config.toml
d_model = 384
d_expert = 48
d_shared_expert = 192
moe_layers = [0, 1, 2, 3, 4, 5, 6, 7]
n_empty_slots = 32
balance_bias = true
init_std_router = 0.00743
optimizer = "adamw"
beta2 = 0.95
seq_len = 512
train_tokens = 321000000
Below are experts of layer 5 (counted from 0) of a mixture-of-experts language model. Rows are named router (the router's row for the expert), up (a neuron's input weights, with its number), down (a neuron's output weights, with its number) and show model dimensions 0-95. Each number is 128 + 32 x the weight over its row's rms, rounded and kept within 0 to 255. Numbers have three digits each.
After each expert's rows: a language model's description of what the expert responds to; "gets" lists some tokens that make up at least twice as much of what it gets as of all text. This comes from a sample of Wikipedia text that the model never trained on. Tokens count by the router's weight.

# expert 30
router:125126140123157118079090119145141179096070137120123095197163153130138110127156143144078141161102056101110174155112171086145147115164161072151116213128094122125145157090085141134109170127155111102130119119161090090094131224150114152100104180123108165095164133170107095102113144171156129135
up0:160121141165102149122152120088142112122159088107158137116113157059166069125122113088129061139117111098169086121158051125172183120147134159162054104094066081109099143119120115133162146123038138146111109136106145169125101101178126125170084090122105166180148162107139088123076199164107184171
down0:075118135177069100114109188106146105141133198156112131146124172141214098138155033107140143108102183143102139136168087143168156103179186089110096118143148209126126127099144113142131083111119101110126079153130108085100069172078145137132118097139129153120131087110072160086172167151134110122
up1:120119113139124113136076132118150135120135154087072165153145128079065102152077137189101188111095113173180157125133140078127155130152159068153178132068104184089122131125114125111131126094181069114146104150127123090145135194140093069179171134137070136126158107116130073101082105070146164100
down1:124128172137117071086154116080138113141132112097102092148088101175130118121094128131087148102117125139067102073192149152142124109132114094091158107113104144131129127134105125181056130156124197126114146120186129123120152112127088115090128148135148131141134145142097133184147168149172049149
up2:122132121168191126177102115086137143139148135141094144092188135132171062130136121093135149125108165152121150148140041113140133082115219139094079121113165166155128138083111130112124136094085112139151160109036109149125197171139161201132075142117108134113107132142164130135094117156122099165
down2:100120103154156077115105139131185097151119124122165109109121100079176097113113166120177108082172145135105189131109158141153099137102135204129101146106130122111145098157148115131159137103120142127184112098118210120155124131104121155152176128179116055113165155161084152120126112099110188089
up3:122144099094156134118105112160138128083175098100073165169090072091117128149127139148126169151177146143131177155141193156106134179125127059058145194163072085137170126128109131168133091168162120107144123101114175121105116189114097053117197169123094161157165170108128113090143081080105125157
down3:151142094105121041106154192139132121116115164176114118149142129125159145179169147108096074110136156104149111089124110167117118142122161137118159078146185136099124117078179100143163126145165141149106077166177089155103096161123094159147133195085136127114129148141137134148128142110164166141
What it handles: Section headings and line breaks in infoboxes, plus the end of place names, such as U.S., Personal, History, °W.
gets: "\n\n", " information", ".S", "\n", " career", " States"

# expert 58
router:103207144168107116151134095139180164139126114151123120153158169117075131115134131133089126106117060053140106112175105076177142098143134077158137171103154091114131179152000181148128130113114103159113168095109087075069131149174125095180117148088108120138114163115093091090190161100086098115
up0:132149074123113079135111134169106118112181134141105131175130140151088139025097139124100140109084155091118154139153134065161161163103185161096063105120136095099159163107147137191134170124177128137140099116089120122120182126073098100139128149129119093111185131120091150110170155133165148062
down0:104117102158176100078160147091119232116124099113110176107153117125088151113148140139094151139140155095142082076169131110207120113120121106094158162102076146129104159117132117127113091118055082104128143087129105180148136143085179092153137090101129188102141189125130118149115155144127123094
up1:100083165075120157105157101168160129091119118134206148130142101087144196099136147118116064147135175132130073188064166130131083175146151098165115116155148125157101165133134129107134094160194121100151147119111138191164105131136118089106107098118152151121121094101201134194152179171110157199
down1:154121105086089144153124128125122150113129168107159099148090071038154110127119145168098093120155112149112177116107160148109080123098150113124174134139077149118121105165174150136136118108170167119124092121178088149120155097099045112128099146158086172128170101124158108198071138110138108157
up2:139087119079161139119152126131132123102150199097119085112207131182180112136110076143137159136142120146118156134158096116059147117196103116154109125118129140142094144124142114115096063115111107089145110131130130192107068179187115094133170088075133079149154097111147100147112122123036121170
down2:086105159142161147126100078144108106156150050133082175126142121160097137101137145098077110147173159141141181130119146104117104103126133190149157114112164115081106083106130133116123183124165135105109135145144145125141129164105119157124081132133119172185156112127143086127152140157125130123
up3:089109145105142105099168120167133141133097162131128089127147116128196120155104128132119145110089148122109135204086147117134122135122163125115137117145164099106165182144085170097178091108156077114130159134153174102103146169190105153118065097129140146118102113165167075115130152110128244170
down3:115102098098095216084043125143114121124119155132160121116155114133122119147121083096145061139063139153094175144132076148092145136135161164170102163117075150166135091128141117123180100142151151149130104168092153116104168124145092154092127144126159157195132105147123164099097135120163132091
What it handles: Opening = of article titles, raw byte pieces of Tamil, Japanese, Georgian scripts, LaTeX backslashes and frac, and some table pipes.
gets: "=", " |", "-", " \\", ":", " &"

# expert 20
router:127114108124090097127150068118146156124152121078118119137140144154145114123069144108115193083133136087155147130151131115181145111160155118111172142103153101141116132118081129164146113105088142064086128113170119081116149157125145112105104162113087127177092146174113102114127093132155073127
up0:149177122199087149170173136097091152120070170097119123130094128125112126164146160150140097162104134152136123117113098176131101088105141201099205073144139117143111071100104118141079184103133130191078143143183132151148155068123088119130124122096055127126093149123166086145083126126175158124
down0:124177152116141128139143145107114153148140091162155141163130098099053182038050138103148136107083134149128149094192198097166115104103152151119146164155094090127116142131142061105137155138182091170152124150191073119124121115105093147120128133098084142113165135166084146170128119165156177133
up1:103171046138140112098098129079123151104130092120102158120128131167137082121147171160125142086102167113142129113153171150108112111146166117109138123163114161126145058110136108075180119133098177101165130113089154100117157111136134125099111097121100203155108158141111118105140126175169155061
down1:139135117110124139139096096101113158130160098191144124102105178139130093165147176118093085202081150116112144098137187162137144079119134146128156045172093146075130135093099139216142155166157144128166132160114095101115131153147131107148198129057091143166126078124127104128125100145150113192
up2:093100104177068172120150164178092102136094073110189122152108111080110133099142156107143117106132171122133084085141154098091075132114149117127153144199100163127127112146080112110160105081127178086121105141157082151094108132132108104177081156192079130157098160143129154186090036192133160130
down2:131143156164115134112146066148143158092065107144107126155140126138069141136105075146123119106147164123128082049150121126132174131111134111166123130130064133110164162154098119118167133089139165137074062136088107158167146075165157173102146150142117158060078142136106180137140211096112097099
up3:199069093064137131128107163137147155125111126114139087167082108156170062144143039151114203095148122186135128109156159087171135144140116129156149110059094207133122158146094151192131153128105164114129106139159134116135064084149169116062094149146094122122164163099125137189189111132159110152
down3:091134101104084085142178068112082177128151120141121135098111128153123108143099128128123102143119098078132108048147100133089145174114128149108090170123181101094159132140067171106121128155160106108115174136124125172116132157153114125112196142080079148088152133063092081125109098094149086158
What it handles: Possessive 's after names or kin nouns, and possessive or ordinal determiners like his, its, their, first, own, e.g. "mother's".
gets: "'s", " his", " first", " its", " their", " her"

# expert 9
router:120153116122150098128130126119164219127130192136092158096109152130120133138077143121127117090118111128178154154196135077109144123091111122086136150091131089099142114143060138077160136099059140130117092099177135130138159120183128100131084149126035163076100161203116071106153096125136134137
up0:128083174171128108145112156185140137105093142106066185120181121149109163157122145086116054071113208128166084119106125149114165151139138132104117158138112084068132114083121123108110074129110155122125128160137134119105113148208113116096205102190161117117090124124101073111135115135141112125
down0:117121134063111183138116125085191138095164143116163136122113134154124111147132125183162102130127112123109062118083064179157168115162135117145099120117186167161108051145172146080133173109127125133132118080138129144130175173106121124158128130158147114087120081158188106121152080110135102146
up1:118142168190108149125087144088068159091105184073130128157116113133131090098134179111153162103178129144150125118176127192097087239161200146086182093134167144146140134143152134114167141164134150128138135131202129150144140159117131147152094126100106129101152135116165118122099132141175153149
down1:132128167159072139143128194155153111084145149092065134136158161145142150151106126152174159093129151072094192129220176135163134131162120135086186123178113129117095081119126114162140122146087116134117128114074173093113090147109073099073121109171097103100085106170138082090076120089120136135
up2:157150061097118105205126144151105068105118124148148104112111191138141171090137138116069132123138147158107071158099126104115104143111119152124157156153109105121112177107117152124137158162121150159154110149161121108077097117185139148110129114164163096111135113145075147145096164104060124094
down2:160133122089148175183108163099157069167131098107094127142141157078115186108140097121080139142135152133156121153109049119106112118103130131110142170152130122113123096102133112120179149108159168163103105146171189096169107077135158121125072137150162109120102149179162126139111155046110129160
up3:089255095148143151091126072117136078144164134110169162134133137147150162109114216100117116164073149154099087127188100128159070167167200100098107115107159134123126101129134153155094204156175129113104110107134159112160150141161072149147146122077095091191171094112122120120106109121063091118
down3:076125057142118116159133195154105156136058171130119161166122186122122122079100182060101109145201179134138138133156171066137131119129067143075139127166122082095141132074112118243150135094066101130103118166130113071165094125085090120148114152124079128135155105129106072145069117128129168123
What it handles: Periods and commas ending clauses in biographies, and the words opening the next clause, such as He, She, The, where, but.
gets: ".", ",", ".\n\n", " The", " he", " and"

# expert 16
router:125183084107096101122193115101129192129114118086151160129130113122120157101123152126070166129115148118152195113106165166122105114099139058138144120125109101109122151125085132160112159092064172132130148123142097142120107164171119137077142135117098138098094136200115173180092098185119109103
up0:225135096125147167148151132147157185115171122068131139110080129132175142134116146111154153154115118105120171127150140143058130131091073108131119151101060129135127057082132061113020048199186112111106152090136182174130048073121119166088145170179160092067117137086149140096201100134136077128
down0:154149104134130165120133137104124146148093120094180117144179122106140141102053075148025099136127119099147174101128143089080141144145094095116120088135081080145146202113070168127104109146103158186110156084161165140158124077123139111135097117155114130101120157133136128162136157157150125084
up1:088152124128098124118128133120132131164119116110149139140112096086143107165152117079121120139168124137138157114138185141096158129139130127096101135135075055103156166112114202121060128071119177136150118134109124140116141107204138115111134083075083111117114146169049095157124136124136129101
down1:124087140152107061150117104099086132130104105091131162113139127084159139087141124105132125116162121131167123189107120129105166097148158185148095132178118154118101114146100079099149162102186158140117104114080185125118124100084119115209097116168126127103145123117152090070122118140131111097
up2:131116112167145131145195113089143149090157137140119122133137141127151162124111169093138125114054107101158113172142094115105084134155085134121183114115099110175097113155125099154094141153100153173122136114150153133119100132138181146064088117185112106105152096090183144126126117123098105142
down2:089114114160148155081090118123153130126172122175111179104125105073103117145156148160095152135112147161075124137101125142150176139140145068116145166185126132123105138145112105106066135176113128189118145118135149196119128070180142131137082150112086140133151103169130147165119120098138119152
up3:075122136150075195147137042115118167136106074079141063085060143178099187102141188073101132117144130168235173138125124125087113133177140114096137131084112132139111078165128121111093139102085121110142093138115068144114144056149112132117139114169116119097145132173118122129088158126145149131
down3:157097097145211197133140124133119190133126118104168109114137138110163105145140115108143069067122102083153095167168128141113075145102128101191125173120100108154098084099167206159160113185133203105125108103088210044135162135164144103078172142102125102143174108164143112107132114126115104154
What it handles: Middle pieces of split words and names, such as Pres-byterian, Cer-edigion, St-rat-ification, plus the word to before verbs and loan.
gets: " to", "ed", "or", "on", "l", "age"

# expert 49
router:169096105123157152142103097112164083127108164087111143115156155114097153153131187186113167105174105145100214174224159039173126125108161103176109150149100111120099160165093164139094093095159106076096116072152134097152104189118100161122128124117083112103125199139119142083145175127134121111
up0:140129112161161088102131108119163120145140084100182106130091132136097109135123197187112117109162123114093161120151142091114108102142114112127137219167087111125134127190128159155138088111143147142097153130065081122134118090120093124148100132113142101184204169156196140094107076149124143142
down0:183167171210130121139151095136128079109066121128125098104144108157143102134118167107131151129120163108162103079127124107130148101126110122089122162166133174139178069127198166147132088172111173081119134150097097141107136131140142143113152126087152126184173113096142072071183103137094117134
up1:177144125072092078176137096131115120100136094147139063156174132144060104101108106091188117101146191044131096128091118098118093142106163086205118143151116108120110145163099147194144049167160067106107118087130098132139119124149118124141108148136138141127156136136140041138193134100170146123
down1:120150149117120118161114125136095042089126096141095131050091090112162150135129112132103129110161163140070113140125050091194172179106096115112067122094111183129125165098153146091076193117114080117119135083169122140143116084141099159102155100126117190112107149130109129163131094128120072159
up2:194112100089127042173073112067119150127138080123083141159191110105091164117107130148123125128115130069127155128129116083079123158155115137159141090085120184122139104103130159137116126121070134156144119122126097110114119151104126146088090192136100069102115118125129116096104075080138155110
down2:127108125114144094116084099174111054132142100140161165060158130115115087153171066140152150089188151111105180142098167072144130160156126139176155126138144159070110165135194122136117118116133124151157120167126152070114137119099107108137151144120174153102138179112146133109152069139150149137
up3:194152145120197109174151079092101117131093121099123147097141091117119174112099123118106110138108185121106140153160184087133109101136108097150111095061063125145131110088102122166115111081150151178100136119176137115139149121164120080059131132139106095159120100141193129083104134142170118141
down3:125131131150138147128130089122132098133087116124134160149128147109110157107099105100117113101121069157076081101091153061131112170154160177128164130125131124157161126124163137173137149084126145064153085179146177141140096101143129160094095108133184142117145178093130152134139105098150143146
What it handles: Single capital letters starting names, initials or acronyms, often after a parenthesis or quote, such as B in Bowdoin and C in H. C.
gets: " A", " B", " K", " C", " M", " G"

# expert 55
router:165174132144115092115152099083134210149150076127151146146135182143100111119174149104117170153107101095149176181168210087116122099091129145136155111104090092097073159115049206151103127134095130080093099122099140126072123140124106151095056136105133088176163168164181084129150107075114119145
up0:142098126126128087170117108104112149170146079171110155168095068147084127107172119088119139099101152079175098153125125098086089107117168138116158148139105123084169206168096159135172146112079112083106091152109121106154147148077085076086138136191143096141161184155133112121120092145106177097
down0:074091097081173091129127145172161119144085124108205103071119115172104164139131100153145098155111186122110120150139145125155131124089105149047131096147154142113107115090205085127119086175182171180180057123145091179151112122126151144178148118112130118116153074137129184116088129126157132108
up1:143115105083141093165158157113131169132060180106137136159108127101103100096133099164125112097144119137114140167177212114136141137093129118104155097118120091099165142105117168169153162147229187229135103164111142057095121147163133084091138164189113123084116166105098111085142188091152110126
down1:150140104124150096159137198102070172128126096108169144102163178103178114064112091147130195113099189116160172097104147154088144133141115137160168092056148080093139117099213178140104060175112113131119067133146105132061186107055115130151171157128112084105107104096129178131180085082141110128
up2:136190142044100125139124163066134088116090144086150180153113116175123115176175094096169142106139150080148099094148142111141009166127106138154103115103123181109116134162106192152143096087108152076070067142148120129104168143110088093061126140055121083142121207120132133075158087117119117112
down2:163086119114122090157121176197066096110034102120185130120018068114110113137167119132128097156132183133131149118133206133138135120106127106118097137144094129105182117103057094127152153149137112144148136138147104131098143184098148089126134087102097103113133080100101124177104170135136087088
up3:175094077142147079132154113169158141130110131111129155133075140140072063082079173108129115152118115049093203167144158113080148125102174135097164138150132101130144176120125175132218112123188144112086078126106151088089139109119146127000067148168098115094140140156137196128192134086076169071
down3:117137118121131056172162128124121107117161117083112147134127099102154152099088146186128118102165132158117109169077167090159117118128122145102131108117158100169147144138147115139123048173094128171120081119102089115079151109045123143151147126104146105089100092129041199149155100108148109104
What it handles: Second half of four-digit years after 19 or 20, such as 2010, 1992, 1878, in prose and tables.
gets: "20", "10", "11", "15", "25", "12"

# expert 4
router:113122101164183192183173108127139116125079149090106107142115115152168163095125164127085153102173172114077134153132173054138157120092105093147119122115083150102098198137050166131115157085130132109135109116154098120106121176160085093154153094149113137119078121158140145114111188148078135098
up0:175160105141096127155158145093136119085136125043122156136120122189101154108118160147091159134099185112146132097150162155143168130159104123111127115091149114136071112158128138190089111110176075093121080101132088105134149086133113099071149102081099115125096128196119114081098147130159141099
down0:129113150074109146115150164127106101172120126095080154152105160117086128110071118119107108138090120129124165106146111138081148138170101106112112160133161161112111128111116130129142106117140125114140097103149110086180102073112090119163108176122183150130144135071151130112133147115111087147
up1:122089117151102163194183133086142089115143128154139132091106118108127180099103093128089135163135146171150107119100079109130105105149128116159132136092155147101121136101135170143104135072061086110119112161146105148095105229146111111091095096161130153177100095087154074127118142162083108134
down1:134130119106120141094127104101149129136169141129170150170180158122078190127093130069127152095097116086147105119158143103129137113184165142150078131155068148144172176126158133115159120107179107137118114138125130142182157123118139139114071158109062197155137132116141114086163136127110128146
up2:110095163153173165198112133125103104144104119120141137179141151167082119123134121080143178103140170187110088085155195073119089104104104178145066119128098155114148153160107203103107206116145144149184120168044120079101188181131122159133116152068070117167202142119129191107168106179098152137
down2:112093117114091116151152125120117102089127080102111120102200128171101167177090105140142128109172151089137177076131167195157130141061149086186157140129155116129154113128126098137112090112151128153134137091135090066176120156157137136141134147135112131094093126117131125075119088123114122118
up3:122128138162123137150184124111167118176151106110131106090153176098118165135191153119142123091179155121073154141143164075146104123086149095107112209172176119101105163178100157160175106088145124136133095125145104090139129132202113151122120120188108150132145135184081107091094134181136148146
down3:137133102093127147107179050080129135100142184144204109091069126093095148162181197103139139146141127121101130080110084100150063153146196142172127075090145151094150104105128101115088166133082118169150157141195094137109105131137042105119127077109152110168122111131174136125110108163119160163
What it handles: Space or capital-letter word start after a comma or colon, mostly years in taxonomic author citations (Walker, 1859) plus name initials.
gets: " ", " D", " S", " U", " T", " N"

# expert 2
router:143099165092120120170175134098184178145129131148080163108100104120104139099129170156108119134132126133139121195184141072117088106081149114134172194106047160118052144163018127153121115093097121092085106099162136088117097150139129123126110124126076115126151141141147124125162153180155118132
up0:114140143172117121137119126140141206109145126108084197103132102130140229167087132111164163159107096142123108126127177096169109143100152150148205178183096118090145085177138106186121110121145138084144130064139059104103098158108149144151118148196133127117126082144137130165206107145155102071
down0:186111123129118064100145072128074155213091125108146152121086143123153130137154151077182144157133131157085082099150186166179130143151096116109112110092112134122108181079138117157152144135141159090133164101122129130135154129152091104172099113151144101120158118170103062206149099143154085070
up1:110147112140114119107157118158150145163151109139075181146146133111152100149102069149114186101121100114173142170169142113116135112172094131169120162111107092134093102155074129169102136057117082126184105120129082095150136172134102130137105171134121129193126093086162182131132191086139155194
down1:113099153125175141139111205133171125123104101176112065126097134074121152084136162135119106137146074087121111106065132079124118149143172145146116135099153112113113130105101139106125122119069065205101148144176109080139088156131146150199147122094115169148179126128148115156145064177160125117
up2:121108149121141152144104123113089173159114077136111076111132136107132159202122135099195116176111134174084118106142168110146111134150140183065149095112089117123151111132090141141118120124156231115109110122135087139157069101101143115114034097154118178078140118168139178156175112167141106054
down2:173101128125136154105124120154175164140154189164127129191166086111152093132161118162111149129207127131075079138162144130166124145199099112110181104133102095134087196068099121191134129133123126111188117137099074113171113091146058147122163113145157146100138146137155100122147126136112136158
up3:138082150134104134092130141121122099143110176143106112095130107156135169183164143138071126103167075161148142147147105049048111122177133133080165159096091148129112137192134143144095116126040095146164079133149167146199104093143143141126180104142131148091101110122165154164155085136140117173
down3:123129196126157116115125195151128153105088088208107125060130137120133186127093149181112102104153080123137153113079134111125199080156131117141130102079147124117129102178149110125146102159111096175125132092147180168129089165141184091129178121118113148140141128130098114079138088218096128100
What it handles: Commas ending a name, place or clause in running prose, before and, which or a date, e.g. "California, Berkeley,", "in 1926,".
gets: ",", ";", "),", "\",", ");", " –"

# expert 42
router:156160140173161106119189054135167172132078114151157100118134098109101142112166163144129181080115068072142153216170168130135132105121108105172168170139102132092122157146017114087128135120150119082134128089160145111111072141096111112092119177132122114177127118085147152148119086158124113123
up0:106073091156130115099137105144110163097140177151121143172191132129156134114115129125159105126157125138107131174150178133161091095123078089137088189127062187156128088109109147131139042139144148176179170136144144101094151096162126129119124146128154137111098091139178158075135163131098193136
down0:186131108128110169075105139146146092080145152150129011130195107054140183119185138145161052152129104110096132134089208181129085116169140160122152157141143123133126071114153139122111086135145085157131141081119146112115077114138156123106144151156177156170141066165097068189107171128124192100
up1:138196120074124154190114100111155094095088110135137113096137137067083153152173146127079113125063171118176088125134103150129135147086148126161109120104192102115079161197116153124120071124098097127109164100182106118127131162189115144116150117153122140199185153124100073149147171145131158128
down1:153106143134174076178137153082138133137112127117144167113142127120088128140132143065073173107158137116135140095098099133084119128153138146131124076128189123143087089133086123157094133098148115164112116101154075157092157091164124149145174107092076179136140163104093103088127055134187149072
up2:074123121135095084086190103146075162088133116136144149147153116114199169156168161130112143166159172153149141197130159123094137162148209088128130132102068108136134110108109082048162135141146145107136154104170176161146165087125165169142118111186105079120105139120211117070138112160107140146
down2:170124147129209152148110098089158084161124153115164109142100136155081114175141104125162132114154098185092141113085117121213118155130119193159160114143127170115101148118165133160103196084104154084155143150122143145103163116111156167132131105091174099173062141128135191167088142102118105159
up3:210135142122095128121164077139078101096086102103155119127139072110092081115125108147138201128118127115113140139131143051215160106150078166197135169161142116154093215127044167135148125074122101064173160109078104030086105115163114096149139157083092133136122104130107169205137111094079193120
down3:167128151146105111141136166141148129125121104135155145128066104152121112056147050070147120104162071132159172175121079148139093109084084189085132101124129102094109160141157161175177114129131107119132128118085135147148121096157110126091145109121114095087146142158109130123183053081094125076
What it handles: Pipe separators between cells in the middle of table rows, usually after names, countries or numbers.
gets: " |", ";", "|", ":", " /", ";;"

# expert 37
router:121123101135114128100092134090129156105072148094135165121168148116131133158078140115135139138160066112124141132087155073156135117111164128161131159161044178092124130147067109144117122101133150126129147151144123132086083243154131114091105198165034086121094186186112135096156110115158136092
up0:160129102110127138162125136064163165163153158161094119112173037102134179075164121181074147075168124103141134123136120113074139091151142135168109099138067032113096149168112141103119113144124148140103148143146113088143151143118111150111105098187093153171147150172067079105085127125125140121
down0:076127105132158164157153098146130113100120174132118105183131120160140141112101130136115194135120151090155102123164125122120027146177158077124087148164114132167142109106149081131130095129069143108153129076137095148115148154076140159136142113152132108132115143100118100151110186148138171202
up1:123075129112096147086111163102121129100101149153143122118104159139138101171108129160142149127203136123151158128128152110162114075128218127176116104109068112169162119097107167151043099130100151118106138130095108125113120183159135046115131155149083159126075090090152121099138099100202151159
down1:108114134110162101090174145107103112114177123135145195130104118091102097123118052106116097158090134098175118145112096151144125149104165178112116173145200112101108116179151134104132133146141123157070135087125068140137154136106095099122127081119160117121140150194165142093114135114130130114
up2:092114155101093088139144145155135153159154115088105163127180155054119119155135149172129087118206087104097131155150073119204133097091142173161119151125087151119127170111115128148159121103130121100109193143128155161104090170197133108110129168145146130098127152147172091132143129121115108106
down2:114144111146108134107095077123218155154193094092181110143116132134119144198092205088161100079127139127111119132183082074181099118093171168138193099144123164139108183099139101154150102120140102149149114149149129161146144086105140071141169168060105069127068125123159125073177125143098097075
up3:108122210109079119110139115168158122089134152104138185148146100155123092141075131146142209126164155126157177109099157138086113103119102109114195093078062198133118098133118163196129095123164117042105160128114133126138165182183126097142176144088083125166098143133138181098171072103146068076
down3:150143149148143134129173123054168093161099161118117085137126163108090104080146084102134114156090166074113147152166111146147179076118128067174111165105146204085113078146138124112036110174077093180116105094100086165148164118067065121147114113090195079123134133140150181092148124101134064144
What it handles: Pieces of infobox and list lines, especially website addresses like www and .com, plus dashes, newlines and table separators.
gets: "-", "\n\n", " (", ")\n\n", " University", ".com"

# expert 43
router:190157119148104099118220111116153223100129136104085182091161166161133104145087113114070147122152125107151213172179171126123167125111110161152207143107088060097129159140047182154107144093155145076085112149142144132131112114112125088104075134127105114094125175192107108105119105147158090080
up0:113159131126157135085129146132135139142140145097139131075175087131158157178025105087084130096235108148167109095129086119063138113137165141153142097136159117157134132109085064176076138097103173117145111140177078144156160123089160119135098180131118147111085168145144091153094142119099128128
down0:141157127127153067162141140149086066139096164086125166155131085150122090111086091156111108127147139130066128133166120121181154122155104150140194073135158107144064175041052116138117120111150105144099146138127103125169119150095097085120101171108151084152100163160080097076089099102146109157
up1:053147140125093112079148147173140094132148193072067162126112160050150115078100136113100134107154169139071116118190160128118153160100144086117135088072089146114149152133107146164162100113168107121098174146198153116090164116117088103135115140154102146122088128149078157196073120162184079121
down1:084057149160102113116045193170194119176073099137142127071164122127190114109129106100170116159176135149073139109060078123124133158116125118087131135065196124121138131205175077159131092139149157154140133191106132156087186150108160159157090147183153182100105092115148086120176141091124172098
up2:183103070092090134150132081160130111107157115169189107109116147122058124146063126161123134143117140091071135137124189103145127108094158122077172113138109128050150129153129150169112103120171207164124093131100136152128103120092081120030099141141118103114130125160097156118146157111125084048
down2:142181079088115079174167118132100151135097088085130112098186171165145182116089141167173162093130169071141120138121135082116161106143077101142166118164144108131132125085170119093117113109159104161157106130118080081096120128113109150040121174170132124121111090104115119081168115059120129120
up3:188161179145164109118148088078151215117136157115151155141177151146093187144081139133070128145092136106171196147178141166134153142111114109221131104120048154105071119128085148154069126133167127093102131143120128094143092146155078111110136109134122073104158147152076107155144097127172132121
down3:114124152078156125115132139079122143110162153110123101163141147140121116122130112138135072132120159084175096156157129136094096165089114107151160081100073167086152134126105123151093159082180130116085122161161124111146136113108101150139121111083144100128122133114108110189130121102124087158
What it handles: Day-of-month numbers and leading year halves in dates, usually after on or in, such as on 8 May and 14 October.
gets: "20", "10", "19", "12", "15", "18"

# expert 61
router:181133130140115108124173092057120206153142133067110119114162149106113135154121156135063130094100114058135150168135156137111089110141067121151127135115123145074107119145069158094141118114092139128141126102139145097161100097088114115110053130085107156098130108141084111104167116156164129097
up0:144147115185136168092116083147160095145097158168187129108137193134109117118121115125096099099051133127121124140109057096154109102162134148134125176119123112110108095110107074109050090143154160135165123047084142146160121128107142142138103144098191157131140133147090133076178091159118111103
down0:122140169084136073119124095108077153140166132115160117111094112152096125081152125098139128177162132108126136115137141104150137112172078136226055103099096156095112089136128131135176132111098103152170148168119168208125155076144110157109126117111071160150120130158124133138126162111128141129
up1:114127085116118124116130132151153163094159170061161108111177117076119131164198127188138141129163142140114156144163245141094092159123120131107085136124133106144148110174088115108122116148110132102166151134164133113066152115111175149204164138102094158068110092149100136133095156161135084113
down1:126102112112089170092112137099176105087096113129138104105122149142147152139079120102110151118164126114201144145143061177175154157079095161128124156109146111097148138169116103082154098127098153098226100142096104032105119155169150189173102172167094173156090126086097160094083161187107153159
up2:121154171087138137143145166103155125139090109188110143094121066073138132104145114141178100091149153123149144141096083141182119126085144064171117163129135077050093161116111116163158046104160151190139176149142135121129180137176099133111124135180111064103157156128101124122129175187149119076
down2:106086114114161145108058132107181074111086121133158093148175169179173167051120173122167111099105100150138089154125085144123131094130137075135120172122140152124134164065141076142077140148148095121120116100133113078083170202160115137112111099166088146114054111126141205143116090114159151207
up3:098089139185171090153112109100121119156113094083101164102167079086127168158149166072145118207154105138185137171153106112182080117085182150157126129181122157104125197175110102126124085082136146106156111096096131143144129088177162144160090090155084123160150163174141141047150096108135204120
down3:140121115091135100146104100087125146121113134134176113179094125091177110132070074158122076128205134183129126163062112125159158092152137135184184134038129126171139144076177105095128175141077125110123128136158081138053120105145096151098163176119159216155104118099112106157135113097199130092
What it handles: Trailing digit groups in long figures, money, capacities, coordinates and scores, such as 9,000, 2,938, plus units like million and sq.
gets: "0", "00", "5", "1", "2", "6"

# expert 13
router:206158139131118109168138094103128162135095135132173116119138121192086135160129149125118127146103093083098167143135158075142142061041110129161140165099116120104125120171056142141100125093086132156136190128107129113125134139166088114100097167130082144151072135157122133079140111130147158163
up0:124140149162121109128148183075123189155112099119108162141152133173120120150130150136132081120181124138155111121211130111143112138085059097122117103136132105127087130204060061167135094100053164125115164174173115149130140176168154113160104152133122098108175151135109120182117145118168104175
down0:111136156131166130154154058168119122120173073156118173176109144154056132170155149154154119164107111154113153134102059086119165110116131145132145100142153135118114177085107137149112133148092184172182151110133130148101067157124097119140112129138120125110116124123148092135105162183166115151
up1:185117095125115094107103056069108073136143126066139165105144145166064122108124126152145123100128115142164152152102172109138110119107194128115108162109106144094146127177129120116102105096139121096119094116063106097134114137077071130136126151085072077116158103140165124107136027171113148130
down1:129133161141158163149095148121081117104152075106118148072159142101142142183107117145109148150139155143093143136155077160133133147119177116085139165103192123108103059110177128115116088157123107120158154108090168154167125120119130101135074078108111095086079138125113117118063123100120096157
up2:138126165146145128122158156058090139140086154122130102198166166110142149075122136168127095140091132155128114180086127093164179131134144101149125184145200180128121169167128106126102163089106154170099119165095076089124147157097100089087149171138105091100147172114137146111114112088186152081
down2:188147123158136166125141140153093199134146120103076146082151118104108137138083157124150137095139128115144118148093153135143157134152117095098102159174091119110115130099181169142152108163107120068132127103099213128153094129143100075122118124131153091090083156154147125167062094142144099142
up3:137096147109156130119114140188147120096134103132110124126162158165151127161126167105170095155130170146117150188130185105137101119109102099112048165143087125121138126126117122148114134094084106141107139088128143157141136163179093128147080139101106118113185074136129145113130149153175117176
down3:134124132128130089103074128091152057128168084097135095103084107138118159196115134154125151141081120157058093155213127110172132111146125088096166145079128143114127128125148095114077138103094169122152134079105060165142169166145128119091080086109122087095140099143188170127149156191141121146
What it handles: Words and table pipes in sports results text, such as won, finished, competed, defeated, and at before venues or tournaments.
gets: " |", " the", " at", " won", " in", "|"